config = dict(
    n_layer=8,
    d_model=96,
    n_experts=128,
    experts_per_token=4,
    d_expert=32,
    d_shared_expert=0,
    activation='swiglu',
    moe_layers=[0, 1, 2, 3, 4, 5, 6, 7],
    router_score='softmax',
    normalize_top_k=True,
    routed_scale=1.0,
    balance_loss=0.013,
    balance_bias=False,
    init_std_router=0.0132,
    lr_router=0.00404,
    n_head=3,
    n_kv_head=1,
    head_dim=32,
    vocab_size=9304,
    norm='rmsnorm',
    norm_place='pre',
    norm_eps=1e-05,
    positions='rope',
    rope_base=10000.0,
    rope_fraction=1.0,
    qk_norm=False,
    attn_scale=0.177,
    tie_embeddings=False,
    parallel_block=False,
    init='uniform',
    init_std_qkv=0.0662,
    init_std_o=0.0,
    init_std_up=0.0662,
    init_std_down=0.0,
    optimizer='soap_variant',
    lr=0.00668,
    beta1=0.95,
    beta2=0.95,
    weight_decay=0.033,
    lr_head=0.00593,
    warmup_steps=200,
    schedule='cos',
    final_lr_fraction=0.0,
    batch_tokens=32768,
    seq_len=1024,
    doc_mask=False,
    train_tokens=190900000,
    steps=5826,
    dataset='wikipedia_en',
)
Below are experts of layer 2 (counted from 0) of a mixture-of-experts language model. Rows are named router (the router's row for the expert) and show model dimensions 0-95. Each number is 500 + 25 x the weight over its row's rms, rounded and kept within 0 to 999. Numbers have three digits each.
After each expert's rows: "gets" lists some tokens that make up at least twice as much of what it gets as of all text; "comes after" lists some tokens at least twice as common just before its tokens as in all text. This comes from a sample of Wikipedia text that the model never trained on. Tokens count by the router's weight.

# expert 114
router:472541487499487462513506498508496512513507524479482542491489504485463496530544536521487517506486508512486495543466512522526500505490496488547488492517529544534532459475551529500511495487510467450500533489518508503478483492454520473501536503501471532531482537545473454490471517463478451479
gets: "'s", " his", "'", " her", " their", " its"
comes after: " of", " for", " with", " and", " to", " Women"

# expert 112
router:463522463517459470532534539534503465518536493465497476522483508506492535470478468520537537469501482511503521529483464543532502513462525494499473534510505481469527517474541494520473508479481517533469503468517496496461522524489476529536495468463467518507480510510466481512517526489519520464
gets: " this", " same", "4", " there", " these", "]"
comes after: " ", " the", ",", "у", "р", "с"

# expert 3
router:473539452510462488527453519513491549538526487534500489501514510505461493484502524527556489484517495516524486484486524542530499481455455480529470510483528536527487502467519485509506488466508487484508530497494507507495513464474522492532511486454483527476499467516473512542468511556481480470
gets: " a", " as", " an", " A", "A", " An"
comes after: " is", " as", " was", ",", " with", " such"

# expert 119
router:552498494449481499532506492495475493487539511478470530482462491500499502475518503526535515516528529488553506511508525535514520521490453505527552500460501493513537521508503479486481514474502472528470533511456545444484482520498506482534536469478466512514489514527480516491542471487540483509
gets: " the", " The", "The", "=", "the", "==="
comes after: " of", ".", " in", "\n\n", ".\n\n", " for"

# expert 56
router:514511475539491496485517511481495526510522506514500515470529511449465543527514488523534533512473483497523459465499496475496519526501502530529487498501477448512470529494478484541502487501458540497482534480460474454491478450530497530513526455514461456508495487518527519461494527511477490460
gets: "-", " =\n\n", "\n\n", ".\n\n", "\n", " |\n\n"
comes after: "\n", "-", "\n\n", ".\n\n", " information", ")"

# expert 109
router:461519466517465474535537543539499466518538500469493480517475511507494534470475463517539539462502483508503520526480468544525503512463519497500474537508505480468523511476543495523479504479480518538469505460510499501461524518483472523533497471463462519507479514510468481508512522487516524463
gets: " ", "on", "ton", "8", "de", "6"
comes after: "9", " |", " Sy", " c", " Ad", "h"

# expert 29
router:474527503491465497525540505503494450519530512549541442496528512525515542501539498502548514477498510499516533477529513539488520522493506545519492514502525504503528478481507510516519518484513493539470491480494562521490498515498513502536517444504470484550540502522443502502509521512535501491
gets: "|", "\n", "″N", ")\n", "′N", ".\n"
comes after: " |\n", "\n", "|---|---|---|---|---|\n", "===\n\n", "|---|---|---|---|\n", "|---|---|---|---|---|---|\n"

# expert 99
router:462521470521457470533537536539501465520537500468499481513481507511497536466478466518535539466501482509513522525476467543528502516461517492499474537505503481465524511477541496517477503478480519535467503459514492497460522518488477527538490465461463520508488509512469480507506516492515523462
gets: "8", "4", "ard", "3", "ier", "ot"
comes after: "3", "2", "4", "5", "7", "6"

# expert 28
router:493507530493494526524532507512511477459525523502464451511479500487518510508454468518534497488502515562432483480495480516535493504504514458488482513495455543491478540513473518483490484463466513512498531529527568501514494480498515475532520476526483496465510479522474547493478512486488526510
gets: " two", " more", " other", " all", "ly", " some"
comes after: " the", " a", " and", " is", " of", " are"

# expert 46
router:476540461508525481546522541512487506491505517488500498534476437480473511457508534547479477491529463486502500525488487523512505490473528525481544488526535492484523548540472523529552478503476539458485495507542488511491499520552496526494536473494473493499490528503485500523514507497534500494
gets: " film", " album", " series", " song", " released", " music"
comes after: " the", " The", " a", " and", " –", " was"

# expert 17
router:513513485501474531515471477524488523548520519492486508468491507503469532506512541510524550510504512515523477524470529495532520532462470485515510507465462459525526476472520465462456541489543488529490494496466510488481461481500541479521524484465487507533501515525476522532528485517543482535
gets: " the", " The", "The", "the", " Our"
comes after: " of", " in", " to", " at", " on", " for"

# expert 107
router:462521466516462474535535540537496465516537498467497480517475511507493534470476465520536535462503486507508523525477468540527502510459524495501472538505506480468525512477541495522483503479479517538467508457510498499458524520488474522539497468464464521508485510512466481504509520488518526464
gets: " |", ",", " In", " On", " North", " well"
comes after: "9", ".", ".\n\n", " as", " \"", " MF"

# expert 98
router:474522493531438487489510524512498465518544465531528484548487497476481544498512486491520534462486512458495481528498497555524469494487502478476482535488524515492485514520522507511523511454525498511484497457506500482471497525523497483536525479488461489480468495540481500516516543537547484453
gets: " \"", "\"", " '", ",", " “", "7"
comes after: " |", "9", ").", ":", " as", ";"

# expert 127
router:502473519479503459487512502535516487536512539446472519528459490508492511473472477472516532492497444491543508518520468512514493513472502535517510507513509470483521539523508461533463523534519539519494531471479463520474546488492473544490517477489503516496509487536514491494482536518537527451
gets: "5", "6", "8", "7", "1", "9"
comes after: "9", "-", "0", "8", "1", "7"

# expert 22
router:462520468515461471535535542533499462513536497470494478514478515508492534471476464520539542463505485508504521528483468543530499512461525494502470537505504482473524518473538498524479507476482517538466509459508500497458523519490472520538495473465466520502485515511468474506511517492522522466
gets: "2", " one", "5", " first", " N", "4"
comes after: " ", " as", "°", "′", " a", " was"

# expert 90
router:469523463509458472537532540534506464518532496480493485528491504480498535487498454520546546462505487511507512520489465542537493512459510480498497547503507491466504520493529491523483513475496526524467508457506484492462533523492474516537520464467454535491472509507473492522508502507505517459
gets: "th", " first", "nd", " one", "rd", "st"
comes after: " the", "9", "3", "5", "6", "4"